From a checkpoint of a small mixture-of-experts model trained on Wikipedia: 7.69M parameters, 4 picks a token.
Below are experts of layer 2 (counted from 0) of a mixture-of-experts language model. Rows are named router (the router's row for the expert), up (a neuron's input weights, with its number) and show model dimensions 0-159. Each number is 128 + 24 x the weight over its row's rms, rounded and kept within 0 to 255.
Before each expert's rows: a language model's description of what the expert responds to. This comes from a sample of Wikipedia text that the model never trained on.

# expert 58
Inflectional and derivational endings such as -s, -ly, -ist, -est, -ment, plus commas inside numbers and pipes after table labels.
router [ 77 125 112  96 124 141 112  80 139 143 189 138 135 134 144 148 138 110 139 161 164 193 130 118 148 139 152 156 132 133 105 174 124 145 171 143 103  97 133 134  45 111  72 140 114 145 188 115 119 128 148 117 120 127 111 104 149 137 123 114 155 111 132 129 126 117 132  88 119 115 133 159 136 124 128 139 132 150  98 128 128 154 118 123 123 144  73 129 132 118 130 132 150 118 115 127 134 150 143 140 153 136 115 126 128 116 137 107 164 152 119 124 127 158  63 169 105 148 123 111 125 154 130 123 125  96 138 124 122 124 148 128 117 166 104 135 146 137  49 105 136 139 116 125 116 147 134 128 122 119  89 146 121 153 119 131 104  54 107  70]
up1 [123 160 131 102 134 124 144 139 136 132  89 129 129 111 113  96 149 150 126 141 150 153 102 120  79 149 115 137 118 149 121 100 128 105 156 117 120  99 124 145 123 134 143  94 176 139 136 114 126 107  96 162 144 139 138 142  92 166 129 119 115 137 116 123 142 135  35 122 156 153 181 155  97 155  92 169 119 111 155 143 145 128 150 128 161 100 136 104 187 175 134 146 158 160 144 155 142 136  96 131 104 159 116  66 148 142 134 143 141 117 129 164 155 157  93 135 132 109 116 148 126 154 106  97 101 124  98 114  90 108 135 108 136 168 130 110 174 121 152 141 102 154 101 164 126 134  92 111 157 139 146 123 144 143 111 131 152 167 121 107]
up2 [105 176 139 107 116 120 147 118  73 180 113 135  99 110 128  76 141 160 120 112 114  92 118 169 115 112 160 144 110 188 142 114 159 110 136 112  86  98 179 125 135 116 135  95 162 106 170 151 150 124 117 137 157 118 146 126 104 143 160 140 114 109 138 116 128 144 102 104 154 124 158 157 128 109 113 153 111  97 152 163 100 141 135 132 144 107 161 110 126 166 103 136 115 182 144 134 168 127 102  94 152 134 147 114 114 140 125 178  99 137 139 140 162 101 142 136 139 155 115 154 117  99 128 106 122 117 100 119  83 127 144 100 130 147 137  85 129  77 108 120 123 122  98 102  86  99 124 136 131 150 143  84 128 125 116 180 142 110 126 122]
up3 [164 140 150 136 117 145 157 140 140 134 128 147 101 136 130 109 121 121 116 163 157 174 114 106 133 155 116 111 124 136 123 100 150 115 141  79 107 141 169 148 128 128  93  84 151  91 160 133 165 110 137 149 127 139 133 145 104 162 121 180 146 103 155 147 136 149 106  99 154 153 148 138 133 176 116 153  86 133 131 165 146 110 154 140 181 102 103 103 132 125 106 151 112 123 109 158 121 126  88 139 125 139 124  97 149 142 112 141 149 120 112 139 144 153 128 130 114 114 144 100 131 148  73  44 108 110  79  95  72 112 136  84 158 153 135 118 146 127 127 127  95 104 124 128  98 107 139 121 133  86 151 134 120 119 135 168 119 117 136  73]
up4 [121 134 124 133 136 109 190 130 120 165 132 124 131 140 107  97 114 129 108  85 163 143 106 116 119 161 127 163  77 143 126 133 154 107 153 117  73 126 139 106 107 107 113  90 162 118  91 113 140  98 118 159 150 143 136 152 149 143 135 111 123 159 156 103 162 136 108 131 131 128 167 160 148 129  93 174 104 125 153 144 147 134 192  99 169 106 103  94 190 150 137 104 139 107 127 133 105 106  99 149 126 110 123  62 151 139 115 114 158 149  98 126 160 104 110 129 129 119 192 131 112 133 108 125 114 126 113 115 107 111 125  99 129 134 139 133 131 117 110 125 109 111 120 143 142 114  98 137 162 159 167 123 139 116 132 179 140 112  77  93]
up5 [113 137 133 126 119 118 115 111 104 167 116 122 123 113 124 124  88 162 159 131 151 127 119 147 148 134 112  91 117 180 135 130 130  99 127  90 136  99 159 116 122 133 129 118 113  86 146 113 128 132 132 142 110 167 139 136 131 149 140 129 128 130 152 109 182 132 113 163 138 153 158 129 141 117  94 158 123 134 162 138 149 134 127 103 163  88 109  91 161 128 102 127 116 138  95 174 162 115 142 121 111 166 153  85 140 140  56 179 113  82 138 171 162 146 133 157  94 127 138 145 153 163 110 175  92  82 107 107 116 150 108 146 134 138 169  82 159 106 155 120 101 124 154 118 117 118 116 107 148 167  93 155 125 137 125 151 163 107 119  98]
up6 [114 178  93 126 105 127 170 135 118 131 115 112  77 132 125 138 102 169 115 105 124 137 104 142 113 126 116 159 130 186 140 114 110 114 107 140 134 102 151 110 119 151 117  79 172 150 163 132 136 120  87 138 144 167 129 125 107 116 128 151 113 101 116 100 163 121  99 132 153 130 158 109 126 162  85 175 123 134 159 142 174 108 146 147 163  98 113 125 146 188 119 165 144 123 125 162 154 119 107 100 109 170 150  65 163 120 120 149 125 139 127 121 139 102 146 116 141 122 155 118 109 103  86 105 100 102 106 124  88 102  99 118 158 148 117 139 182 111 126 126 122 130  98 119 130 110 122  85 165 124 156 110 112 121 125 120 151 134 133  84]
up7 [117 119 110 121  93 123 162 114 138 122 123 144 105  89 104 104  96 192 131 126 134 132 145 127 104 139 131 137 136 156 145 126 176  90 159  90 109 104 162 138 128 157 143  81 135 161 162 131 140  95 115 171 169 127 179 151 119 131 160 151 110 109 121  86 140 111  94 115 144 119 148 145 123 154 102 195 144 145 140 148 173 125 120 135 145 103 102 117 174 169 113 134 163 116 118 124 140 122 133 133 167 140 152  75 156 134 112 146  95 106 130 138 134 110 145 122 153 122 138 115 110  95  73 130 101 127  99 126  98 123 156  86 136 131 162 106 142 101 131 106 110 134 105 134 108 101 111 166 116 153 120 112 115 105 123 163 157 122  80 138]
up8 [124 174 117 128 143 130 140 116 103 146 147 133 142 106 106 109 117 164 124 106  93 119 132 119 145 131 154  78 126 152 144 128 175 125 134 154 103  89 128 125 110 148 121 107 120 111 134 123 166  80 110 101 158 120 139 141 109 145 138 155 110 132 124 114 144  71  92 141 156 135 139 129 109 122  89 178 125 109 100 137 149 144 133 134 149 131 164 104 161 173 141 152 119 135 158 140 116 163  68  89 131 178 112 102 177 136  81 147 112 140 122 116 179 114 144 107 127 111 146 145  75 110 113 102  87 121 129 158  86 113 105 114 147 142 168 100 157 147 134 105 100 112 102 126 126 116 119 139 145 140 140  61 135 164 135 129 145 115  92 145]
up9 [ 98 128 142 102 148 101 120 107 141 151 124 147 123 105 110  92 116 136 122 130 138 118 160 137 120 131 168  88 120 164 124 138 153 102 118 110 112  78 144 130 112 146 122  82 117 107 170 140 124  98 120 100 146 116 192 129 127 148 128 141 150 173 129 103 148 121 120 166 137 102 151 122 147 131 101 149 119 157 134 137 172 150 154 121 152 111 126 100 147 161 126 165 118 152 122 152 129 136 107 111 149 145 104  72 101 125  90 154 117 120 156 167 193 129 132 115 119 123 150 128  88 132 124 127  74 135 126 146  87 151 117 127 153 172 141  80  98  83 143 129  87 100 113 133 118 142  84 158 164  96 157 123 130 146 133 181 148 114 143 106]
up10 [127 148  83 114 116 107 138 133 171 150  97 129 112 114 125 120 137 113 124 110 140 136  85 101  90 152 122 120 121 199 100 151 162 131 109 108 143  90 150 135 165 129 126  92 156 146 137 138 136 119  82 150 137 119 149 124 105 172 165 153 137 143 145 112 134 142 149 139 116 119 128 109 142 171 104 159 125  98 166 134 161 137 145 129 129  54 136 139 154 137 102 141 135 143 145 128 134 121 145  89 128 160 129  85 129 130 109 132 133 100 105 146 160 135 133 116 117 137 136  83 153 155 107 131  94  88  89 116  72 121 148  91 171 175 147  79 147  90 152 144 103 108 147 122  93 127 111 136 109 118 129 115 138 117 121 188 119 161 128 134]
up11 [105 164 140 152 119 121 152 135 101 152 116 147 126  95 138 110 116 120 138 148 122 146  77 131 106 152 141 167 122 191 138 126 123  97 116 100  95 139 131 108 163 130 121 104 181 123 132  82 146 144 109 115 155 106 124 144 138 159 143 154 123 154 123 127 153 123 101 176 129 120 183 121 140 155 102 135 143 134 128 154 168 111 150  72 151  87 153 111 176 128 117 115 111 169 147 130 136 128  81 115 105 108 146  83 131 123 123 132 115  86 157 137 143 170 148 114 119 116 168 110 115 112 134 124  94  91 103 136  93 111 127 113 148 115 141  94 127  87 150 117 120 111 118 118 101  89 104 119 114 144 165  76 136 100 150 176 151  99 142 114]
up12 [174 111 141 118 152 118 145 132 137 111 142 167  94 126 124 146 111 166 129 154 119 160  99 128  82 139  99 136 130 160 146 115 146 118 124 124  60 115 150  98 132 137 156 124 151 121 142 134 170  96  93 148 130 155 153 145 120 137 133 124  85 137 156 121 151  80  97 147 130 130 141 135 111 120  91 167 104 125 148 152  98 125 166 134 141  91  83 113 173 155 117 147 143 159 111 176 125 124  88  95 139 147 105 138 128 166  94 140 128 114 111 152 169 103 145 126 158 107 128 137 131 118  87  85 118 129 106 143  99  96 114  89 137  97 167  98 180 126 151 153  97  98 131 133 136 104 103 139 167 102 155 113  92 141 141 139 121 100 136 122]
up13 [ 95 135 154 143 186 115 154 144 141 121  80 140 118 121 119 135 143 138 116 132 127 140 114 126 124 136 117 100 116 144 107 123 133 147 155 105  97 122 112 120 106 141 130  68 164 115 149 154 152 105 132 153 125 107 168 106 132 160 129 135  92 119 144 121 156 121  89 100 147 137 166 156 124 142 106 155 157 140 131 192 168  91 144 135 177 139 139  74 117 139 136 107  81 151 137 172 122 140 105 140 150 153 103  91 115 138 109 111 153  91 111 152 165 137 125 104 151 133 133 151 111 105 123 101 108 117 113 133 109 164 154  78 107 162 105 120 160 122 101 136  93 112  73 134 128  96 126 107 146 169 108 101 148  88 158 161 131 135 100 113]
up14 [113 151 123 113 121 138 156 110 110 153 101 132 112 108 105 122 101 128 101 113 120 130 131 119 110 140 130 165 161 171 127 114 142 132 114 120  96  70 152 112 117 143 138 110 130 131 117 158 107 101 104 160 149 100 138 186 115 134 112 136 125 175 172 107 202 106 120 123 142 128 143 159 130 132  68 156  83 127 151 149 161 113 171 120 165 110 125 103 144 165  95 113 103 139 147 151 123 104 120 125 129 147 115  54 148 183 134 108 150 103 139 146 146 127 139 142 123 130 144 119 119 104 121 117 107 129 122 117 101 171 132 120 161 163 141 100 145  85 127  92 109 145 117 146  98  85 115 158 171  83 117 103 121 163 130 135 129 144 111 130]

# expert 40
Verb endings like -ed, -ing, -ated, plus the, in and pipes separating the name cell from numbers in statistics tables.
router [ 69 136 119  83 134 141 128  84 150 143 184 146 133 124 159 141 136 112 129 166 155 191 140 122 119 122 160 161 149 136 109 170 119 133 165 155 112 103 126 139  40 120  90 142 107 148 188 127 128 132 150 124 123 121 110 108 154 145 122 115 162 130 129 133 133 130 126  90 110 118 127 152 138 131 132 134 115 143 111 135 124 142 126 128 135 148  98 141 139 121 125 139 148 130 125 113 140 151 139 136 167 130 111 112 120 119 141 104 155 156 115 127 116 154  57 177  96 141 106 116 134 156 131 141 129 105 133 132 106 128 147 127 129 168 123 141 157 132  62 113 146 129 131 131 121 131 142 132 107  95  84 143 129 141 129 112 120  40 115  75]
up0 [110 145 137 139 125 141 123 144 110  99  99 122 136  98 122 136 113 163 167 119 119 154  91 144 127 161 140 109 177 125  92 131 115 101 123 121  96  85 115 120 149 166  99 146 104 117 120 122 118 119 115 143 173 143 111 141 142 119  98 178  81 169 157 135 169  86  73 132 157 152 120  93 127 154 101 143 112 138 156 141 162  91 149 128 151  97 168 131 149 177 122  89 119 114 144 124 120 131  91 125 163 100 121  99 159 143 164 137 124 124 155 111 172 118 138 139 113 137 161 150 141 128 133  88 118 121 100 130 135  81  99 118 117 136 117 109 136  83 150 134 142 123 138 122 160  77 106 107  96 146 133 123 126 186 139 150 142 110 148  86]
up1 [ 89 162 151 115 121 124 130 148 106 149  88 117 146 126 116 129 102 156 151 182 131 132 153 117 102 128 114 112 151 115 117 124 105 118  96 101 127 108 107 111  91 158 130  88 159 135 133 103 154 100 122 138 132 132 161 164 110 133 110 139 104 184 166 111 150 117 109 143 145 184 167 145 135 147 128 133 111 138 164 160 143  86 138 130 174 132 142 103 152 178 127 141 102 137 144 136 157 101 127 118 129 136 148  92 138 173 157 128  94  81 107 126 185 102 151 137 131 108 155 148 114 125  92 102 113  59  99 104 122 144 156 115 143 114 108 112 157  79 104 105 108 118 123 129 140  99 119 125 121 131 141  92 115 136 137 184 148 108 122 113]
up2 [ 93 139 104 145 124 109 126 142 102 133 111  99 111 117 119 117 129 141 136 142 117 156  95 104 151 140  80 130 137 132 139 126 125  86 108 110  94  92 103 137 152 160 103  88 138 139 117 100 141  80 118 154 134 150 129 148 131 121 160  96 118 147 131 102 122 124  96 146 111 159 130 128 106 135  67 148 121 137 168 134 165 125 176 125 158 105 143 124 129 129 134 114 120 131 169 158  93 162 138 141 119 144 131  81 135 132 101 122  75  82 119 148 163 139 125 100 138 140 109 136 107 148  97 112 106  97 124 110  97 137 126 130 166 122 163 108 167  70  93 137  82 128 111 182 131 129 109 142 121 166 160 171 124 165 171 120 175 101 147 130]
up3 [ 92 187  92 128 151 126 104 158 109 118  71 122 122  66  91 102  88 143 139 140 143 123  93 145 115 132 124 144 137 105 158 130 132 109 111 104  97 104 111 131 134 133 121 113 140 107 128 120 130 143 103 174 147 123 133 117 107 146 126 133 123 170 160 117 147 123 101 131 148 156 161 137 131 163 114 128 143 146 132 174 131 124 146 108 149  93 151 114 141 165 123 118  95 166 149 127 128 116 156 136 194 150 113 123 175 148 161 153  98 121 141 102 147 152 117 118 139 121 118 126 117 116 140  52 110 122  96 165 141 128 141 109 136 145  65 102 112 132 125  98  76 104 129 165 123 117 110 120 129 106 162 123 129 148 115 182 155 139  95 140]
up4 [151 143 154 139 117 116 160 101 120  81 107 125 165  95 118 154 129 198 155 150 169 163  74 117 122 160 143 146 137 143 132 140 116  79 130 133 127  99 133 128  99 135 117  97 127  95 111 131 113 122 119 127 140 128 157 139 141 108 138 145 108 132 133  74 168 101  89 125 160 154 108 118 107 132  68 160 107 139 124 127 165 138 163 104 130  84  96 140 165 102  96 128 131 138 137 144 124 123 114 158 104 154 128  82 133 125 114 114  79  89 166 116 146 187 140 128 152 119 129 172 130 131 108 113 126 123 118 127 124 160 142 119 126 147 139 102 155  77 128 145 126 122 100 160  79  92 129 140 103 169 116 149 150 130 154 136 130 115 148 119]
up5 [111 126 138 132 117  93 134 141 139 125 111 148 114 142 119 112 130 143 107 183 111 155 110 113 136 147  66 122 108 173 107 101 123 111 118 129 101 102 145 143 140 123 135 101 164 125 106  94 165 110  87 111 149 115 119  94 115 126 131  97 114 152 164  97 206 106  98 120 153 157 176 148 107 113 136 161  98 136 144 159 165 148 199 139 108  88 133 124 162 151 127 104 125 166 131 148 152 106  95 123 120 155 135  88 135 163  77 139  87 144 124 104 158 152 128 114 153 132 113 145 129 112 113 108 108  90 107 129 121 144 134 118 154 128 135 107 149  93  93 105 115 107 146 152 119  83 125 131 119  98 135 112  94 132 134 159 152 139 116 105]
up6 [123 139 121 124 110 130 168 108  92 156  90  89 115 102 134  82 120 131 166 156 114 149  95  99 136 143 105 136 115 152 159 119 132  94 145 105 117 124 153 122 154 105 149  59 150 105 124 113 129 122  83 140 150 111 136 151 127 142 148 155 121 117 132 127 156 105 119 115 173 187 182 142 115 135 110 158 119 117 132 144 190 133 126 103 162 100 121 114 158 154 125 116 137 136 139 165 109 131 129 135 145 130 120  81 114 146 138 144 109 129 141 120 170 103 105 117 152 148 109 148 121 138 113  81 101 147  59 123 109 146 112 132 145 114 111 159 137  73 115 137 111 107 115 178 119  97  88 134 100 139 167 111 126 130 138 179 127  99 123 111]
up7 [149 149 106 162 123 100 172 132 132 134 121  98  98 138 143 108 115 120 108 125 148 131  79 122 164 155  92 112 163 171 120 112 135 100  96 137 101 138 124 127 104 128 155 105 153 110 141  76 171 130  80 160 138 104 149 145 112 140 133 139  85 136 164 115 163 132 109 108 153 151 140 154 157 117 131 163 120 117 106 165 143 115 164 160 117 126 117 119 155 178 141 164 123  88 136 164 130 157 108 131 111 121 149  80 134 125 133 157 114 132 141 123 205 165 108 123 139 144 103 149 117 151  98  92  87 100  94 116 129 128 119 110 126 108 102 135 118 124 131  87 102 124 136 153 114 103 168 107 123 114 145 121 123  93 111 193 140 109 120 133]
up8 [120 124 112 108 122 140 136 105 107 122  98 134  92 154 125 119 121 138 106 125 138 194 116 118 137 115 136 103 146 155 153 150 146  99  90  97  82  96 166 121 133 110 133  95 147 115 157 102 125 110 106 135 160 103 151 185 122 123 124 162 100 171 156 102 172 117 138 164 156 163 132 136 122 130 103 183 123 158 151 149 157 110 163 108 169  92 150  78 145 122 158 107 102 156 103 132 126 140 126 125 149 157 142  88 134 129 119 128  82  97 128 147 118 141 131 138 162 123 132 157  94 127  88  89 108 145 101 119 115 127 142 127 157 118 159  87 168  86 125  94 129 129 106 154 116 119 111 141 115 113 139 154  97 161 124 164  94 122 117 152]
up9 [125 161  93 170 111 132 139 103 113 127  92 129 174  97 129 127 145 151 147 127 107 117 130 122 151 143 120 112 104 128 146 134 159 107 127 133  75 120 183 131 105 120 135 102 149 130 160 105 145 124 116 159 119 136 150 159  98 127 109 145 104 179 126 141 170  68 153 151 146 111 119 129 121 117 117 161 126 122 129 165 105  96 172 158 175 116 111 129 121 175 131  58 117 140 169 207 127 122 133 132 152 139 122  93 133 133 114 123 130 100  96 148 124 115 120 117 165  96 124 189 125 112 107 114  65 142 144 135 126 150 115 116 120 106 124 145 129  96 128  98 115 102  93 129 106 109  97 152 115 137 167 137 114 144 120 152 148 132 130 135]
up10 [105  87 129 144  85 114 134 107 135 119 108  93 124 131 128  84 136 154  94 170 160 141 117 114 132 109 102 141 114 157 140 121 137  86 145 117 122 104 171 114 169 143 144  96 142  96 139 128 157 107 138 161 135 109 160 127 102 131  94 117 116 156 159 118 148 118  93 129 162 153 141 153 116 160  94 154 117 135 162 137 179 141 128 139 115 109 111 106 173 143 123 140 133 142 141 154 142 123 101 160 142 149 135  97 163 151 102 135  90  97 108 147 147 133 130 125 127 125 144 147  90 112 136  65 107 145 150 127 124 129 121 111 139 115 137  60 183  85  94  95 107 144 101 148 113 108  71 131 132 143 152 126 116 160 159  93 155 147 161 106]
up11 [115 132 115 123 152 122 134 123 109 117  58  96 112 145 127 109 176 156 162 129 114 149  69 110 110 130 127 134 119 114 157 130 119 113 110 134 108  83 152 152 113 164 112 102 118  97 170 109 141  84 109 127 141 143 155 154 186 153 145 137  90 128 159 124 110 124  80 110 146 133 148 163 120 120  84 164 115 182 147 144 186 119 145 158 149 100 123 120 145 157 136 118 120 129 140 150 135 176 114 145 129 129 120 117 169 127 155 126  92 107 136 134 136 157 129 122 122 109 140 159 128 122 133  84  94 154  88 117  61 138 124 117 128 129 168 111 132 120 108 136 101 165 100 118 142  89 126 116 158 164 114 111 113 129 154 164 148 119 105 134]
up12 [111 162 166 135 127 149 139 130 109 145 108 112 125 114 135 110 115 145 130 120 119 144 101 160 151 144 125 147 114 168 160  93 130 137 119 145  78 130 112 112 145 137 118 112 136 125 150 117 170  95  98 151 133 137 138 166 131 134  99 145  91 138 160 120 126  89  84 166 163 150 166 163 107 123  69 155 130 112 141 176 128 126 140 117 131 113 151 101 175 178 121 125 130 140 178 154 113 109 109 136 119 151 139  61 160 164 118 130 114 124 123 152 161 104 114 128 171 115 124 122 127 127 103 111 159 118 101  91 129 108 106 140 142 123 104  99 192  69 132 117 101 136  90 166 110 134 126  91 116 102 157 124 136 143 143 143 161 102 111 114]
up13 [123 175 136 132 135  94 128 138 107 149  96 127 129 130 148  97 107 146 132 168 119 145  98 137 152 135 128 120 143 135 119 112 141  87 125 124 115  71 123 114 126 116 136  88 146  95 151  86 152  92 101 152 140  99 149 140 115 130 137 158 113 136 152 128 155 120  70 113  96 144 142 174 119 141 110 154 158 126 135 160 173 121 171 121 157  74 132  99 155 170 109 140 119 115 151 159 128 131 148 120 128 145 141  89 159 155 133 149  92 133 127 129 171 117 112 117 152 124 118 149 118 125  89 110 144 159  82 137 130 153  92 147 109 116  98  91 151 119 123 113  91 126 104 172 114  87 142 116 176 132 167 172  82 157 111 117 173 133 127 131]

# expert 59
Short function words and labels in infobox lines and prose, such as in, at, the, Born, Location, and poster after Film.
router [119 146 143 102 134 123 139  86 181 127 147 152 143 115 158  66 136  85 131 196 111 127 121 130 147 128 132 131 126 135 110 154 170 138 126 117  88  84 125 138  71 125 156 112 143 120 129 153 114  74 147 111 143 126 100  77 124 137 104 151 101 141 132 121 181 132 114 114 124  95 138 187 150 144 108 136  99 150 121 135 123 136 150 106 147 121 133 142 156 134 102 158 116 146 136 156 116 121  63 135 155 119 108 123 148 114 162 121 147 100 119 135 149 166 144 143 113 126 126 105  81 123 155  80  83 128 134 160 100 128 129 110 129 172 116 132 115 143  97 125 146 117 123 140 119 130 129 150 144 116 102 125 159 116 125 143 132 166 120  53]
up1 [148 146 144  77 125 140 100 130 116 136  82  79 163 147 151 131 164 103 117 117  79 100 149 143 165 142 148 131 128 112 129 101 161 117 122 145 107 108 136 103 108 106 158 111 139 111 132 126 137 134  87 131 154 122 135 121 145 130  83 140 144 143 131 102 156 106 153 135 105 148 117 186 151 163  98 168  55  85 120 110 101  63 122 145 146 120 145 137 158 142 122 177 112 157 134 170 119 125  82 121 149 147 155 110 108 135 146 159 134 134 139 123 136 134 146 115 131 112 130 105  99 140 115 120 111 112 117 156 120 182 120 121 174 141 110 121 112 109 123 120 174 115 151 151 117 176 114 124 166 107 130 128  81 123 137 111 146 141 161  97]
up2 [104 150 132  96 120 114  80 129 152 138 146 132 151 134 149  85 112 136  94 131 122 154 101 141 101  87 130 117 175 145 131 153 126 138 151 114  84 101 114 158 100 166 151  94 134 107 118 135 121 134 130  98 174 106  77  64  99 141 111 143 113 137 106  95 192 131 106 152 142 124 171 157 149 123  91 153 120 151 135 141 121 150 145 125 122 119 135 151 140 146  97 142 141 164 133 151 115 107 111 139 145 105 114 107 150 137 148 146  94 110 138 155 154 190 106 169 139 100 121 143 105 156 146 117  99 117 128 140 141 108 143 133 102 163 144 118  99 143  46 106 122 150 124 147 110 148 115 131 120 130 154  79 153 121 119 155 120 145 135 101]
up3 [131 149 117 139 129 132 128 143 158 107 144 158 144 142 117 104 179  83 130 141 133 132 141  98  98 132 163 172  82 149 150 124 110 116 131 151  97 141  99 141 136 108 154  81 129 134 119 110 130  80 116 138 139 129 113  88 127 129 124 153  93 174 187 142 175 128  90 128 111 112 107 139 138 146 147 143 123 117 149  99 116 108 123  70 179 121 120 137 146 118 119 148  98 129 101 141 169 125 135 148 120  94 160  90 169 143 172 116 148  98 136 112 173 124 122 150 115 158 172 140 114  86 146  80 105 152 128 156 131 117 145 128 130 133 104 126  97 127 138 114 138 128 143 114 124 171  99 123 173  99 148 139 176 108 125 120 163 163 128  94]
up4 [103 141 112 161 136  85 149 138 136 139  92 142 136 121 134  97 151  86 129 138  91 130 119 129 127 141 114 147 105 108  93 159 173 138 127  92 130 103  71 117 113 140 134 111 145 112 165 113 133  74 111 135 131 118 154 124 104 125 133 116 144 147 136 111 141 150 155 108 107  88 121 169 126 146 110 163 112 109 127  89 114 125 140  96 151 139 129 132 146 116  81 151  99 146 151 144 170 129 110  97 124 137 107  91 172 131 152 148 202 112 143  71 162 149 162 141 139 104 131 108 102 131 130 128 166 121 134 155 118 159  89 113 115 150 147  93 102 120 106 147 139 144 126 140 172 123 126 151 188 135 125 134 170 119  89 125 169 163 135 110]
up5 [164 141 101 125 112 108 133  78 172 147  92 129 150 126 140 122 116  69  90 142 124 137  95  72 135  92 113 104  84 159 131  94 143 151 114 129  94 135 111 142 109 163 138 120 187 129 156 167 112 121 133 134 129 118 117  91 119 138 137 166  92 167 131 145 157 143 111 110 128 113 181 158 124 122 115 162 120 120 129 129 136  98 126 118 147 131 136 136 158 108 151 158  94 163 122 174  92 148 102  99 153  92 113 117 109 117 141 140 162  99  85 122 167 131 135 172 134 126 167 100 131 151 112 138 105  77 112 179 120 124 162  95 139 128 151 146 136 124 130 107 164 138 125 118 114 123 107 144 144 161 157 125 134 108 150 140 138 140 101 107]
up6 [154 117 170 113  92 132 127 106 148 140 148 129 140 129 126  87 103  83 122 117 150 116 131 109 111 103 133 110 165 128 139 149 170 147 107 145 105 101  98 112 141 130 193 138 128 125 168 148 146  79 144 136 147 148  84 147  90 158 125 171  90 105 164 108 170 122  85 152 127 130 135 123 106 145 109 130 118 155  99 137 102 140 142 137 149 116 160 138 123 129 127 143  99  99 159 118 106 147  72 122 156 123 109 165 138 120 134  99 129 119  96 145 137 131 139 146 159 168 135 131 129 123 162 143  91 101 164 139 104  91 144 110 139 127 149 102 103 113 118 133 150  38 137 116 144 110 110 171 137 118 132 138 160 107 129 149 171 107 113  99]
up7 [157 143 148 124 123 141 149 115 188 123 115 105 144 118 125  85 124 108 137 150 110 110 104 100 152 134 117 131 156  94 114 142 172 137 113 122  94 107 150 106 124 111 186 133 193 136 107 142 111  94 147 125 111  92 144 142 139 161 120 141 133 153 125  90 168 148 112 107 154 120 160 122 128 134 125 145 119 114  93 128  81  93 111 127 135 103 124 124 156 145 134 173 150 150 133 174 145 134  89 124 158 114 127 130 108  93 106 117 146 141 127 121 119 164 165 175 141 134 115 103 121 107 130  90  92 152 160 158 135 137 140 111 166 176  94 125 111 134 129  83 137 130  95 146 111 105  94 156 118  59 155 159 113 110 121 140 139 175 132 130]
up8 [114 158 129 144 121 154  97 125 156  97 131 145 161 112  96  81 142 115 120 138 109 135 129 147 127 125 123 114 185 138 144 120 152 106 134  91  99 104 100 122 100 151 189 118 134 117 146 131 124 103  88 120 135 114 140 109 139 147  98 143 133 147 103 136 136 136 136 114 154 116 132 171 147  84  91 143 136 159 177 133 132 147 115 125 154  93 152 104 120 126 168 146 127 130 135 185 128  99  77 133 107  93 172 100 115 138 169 155 102  95 145 132 134 128 146 159 117 140 141 146  98 142 143  96 113 124 114 157 135 132  87  86 143 149  78 154 116 107 111  97 157 118  96 151 152 130  85 162 169 128 131 129 128 104  99 151  99 121 117  66]
up9 [138 149 127 132 110 111 173 170 170  91 133 124 141  96 102  82 109 138 120 143 136 147  80  92 146  89 143 170 167  85 119 117 125 160 104 140 121  93 145 149 107 122 139 120 124 148 161 106 145  71 138 128 115 143 126  78 148 151  90 140 103 125 138 131 133 126 123  86 132 119 126 142 131 180  87 159 102 139 149 132 151 125 163 109 107 128 115 126 164 131 145 157 161 154 141 156  97 167 127 146 128 133 122 141 141 151 133 141 141 132  86  71 146 179 107 135 102 157 123  90 123 129 133  85 168 100 112 141 110 143 104 127 113 155 130 159 148 162 124 137 121  70  90 116 139  99 127 119 160 148 117 138 154 122 154 123 137 137 124 103]
up10 [140 121 141 112 117 144 123 116 144 139 103 100 129 102 117  90 123 103 152 139  76 123 143 112 112 117 124 121 111 101 136 155 183 138 118 195  83 111 133 148 148 141 155 132 141  67 129 148 115  91 142 128 118 107 168 102 121 153 110 133 112 130 120 131 146 138 127 115 107 113  84 175 142 115 144 130 133  91  82 178 102 118 181 148 173 117 126 124 161 149 117 129 113 122 138 143 141 152 141 118 156 102 127 134 118  93 120  78 160  93  94 146 196 148 141 137 157 160  92 130 127 115 147 119 141 143 129 145 112 152 157 121 119 177 127 141 100 127 139  95  88 146 125 140 123 130  93 150 164 131 183 149 114 121 138 152 129 174 141 117]
up11 [126 112 130  92  83 108 115 133 134 136  75 149 137 102 149  97 101 109 149 142 110 117 105 119 136 119 124 154 112 169 151  92 126 162 149 111 120 115 162 114 116 145 153 131 151 155 121 166 113  82 115 103 116 117  76 155 133 110  95 115 156 136 133 120 115 141 148 138 173  82 147 179 131 107  85 122 112 123 126 135 136 153 185 145 107 122 134 166 176 107 161 130 164 126 116 177 107  93 101 138 108 151 133 121 119 116 146 173 133 116 129 140 149 127 127 167 165 124 132 126 128 139 141 109 108 114 113 185  71 139 146 148 111 128 143  81 140 140  84 100 141 102  66 119 115 114 122 130 148 117 133 106 134 129 169 105 126 144 155 136]
up12 [118 155 148 105 125 150 164 181 160 133 108 166 138 133 110  96 129 134  90 176 129 116  97 135 145 135 108 148 125 127  94 111 151 132 140 117 130 100  98 123 121 152 109  80 119 114 112  91 136 136 170  91 117 116 146 150 145 145  93 135 130 141 125 106 126 146 134 126 176 122 154 129 140 162 150 132 131  99 148 118 118 132 140  92 156 116 119 137 172  95 116 171 108 162 116 137 144 135 107 127 136 148 150 108 112 103 133 143 104 123 119 104 118 140  67  93 138  89 157  85 108 130 129  72 148 142 118 165 167 127 143  99 140 137 131  81 174 103  92 101 131 133 110 139 115 102 181 159 133 105 130 113 161  86 150 167 155 163 151 101]
up13 [128 138 139 110 106 137 137 135 151 123 136 133 145 121 100 119 131 105  97 127 132 149 109 135 108 124 134 116 119 165 152 152 126 113 125 105 105  96 127 136  77 122 135 112 169 100 153 131 129  93 161 142 146 103 124  61 131 153 125 122  92 119 110 104 124 110 159 137 177 162 138 165 146 123 121 128 134 122 139 152  91 130 154 111 111  67 174 127 127 161 114 162 135 101 122 172 124 113  64 144 155 118 130 100 102 127 115  91  97 115 120 120 154 167 136 125 146 130  87 107  86 135 142 129 115 134  93 135 166 157 122 138 119 176 140 110 150 177 115  96 152 140 145 149 146  95 118 147 134 101 118  99 178 122 136 136 177 135  82  70]
up14 [172  91 180  89 133 126 113 122  84 122 154 156 156 130 133 144 115 142 103 151 113 149 117 127 135 126 136  97 120 188 111 171 128 174 134 110 116  97 148 152 126 146 104 107 166 125 105 143 158 112 120 133  98 140 145  96  92 142 122 127 137 142 124 139 191 141  90 129 100 132 178 159 144 138 107 155 111 107 146 120  95  90 127 109 189 141 113 135 157 103 120 126  98 140  86 146 144 122 102 103 190 131 123 142 157 118 109 126 153  83 124 129 169 113 129 142 133  98 149 118 115 138 107 131 119  75 146 165 104 134 113 123 124 130 159 103  95 109 150 122 146 116 121 160 145 181  92 169 140 121 124 122 154 128 116 121 116 115 118  99]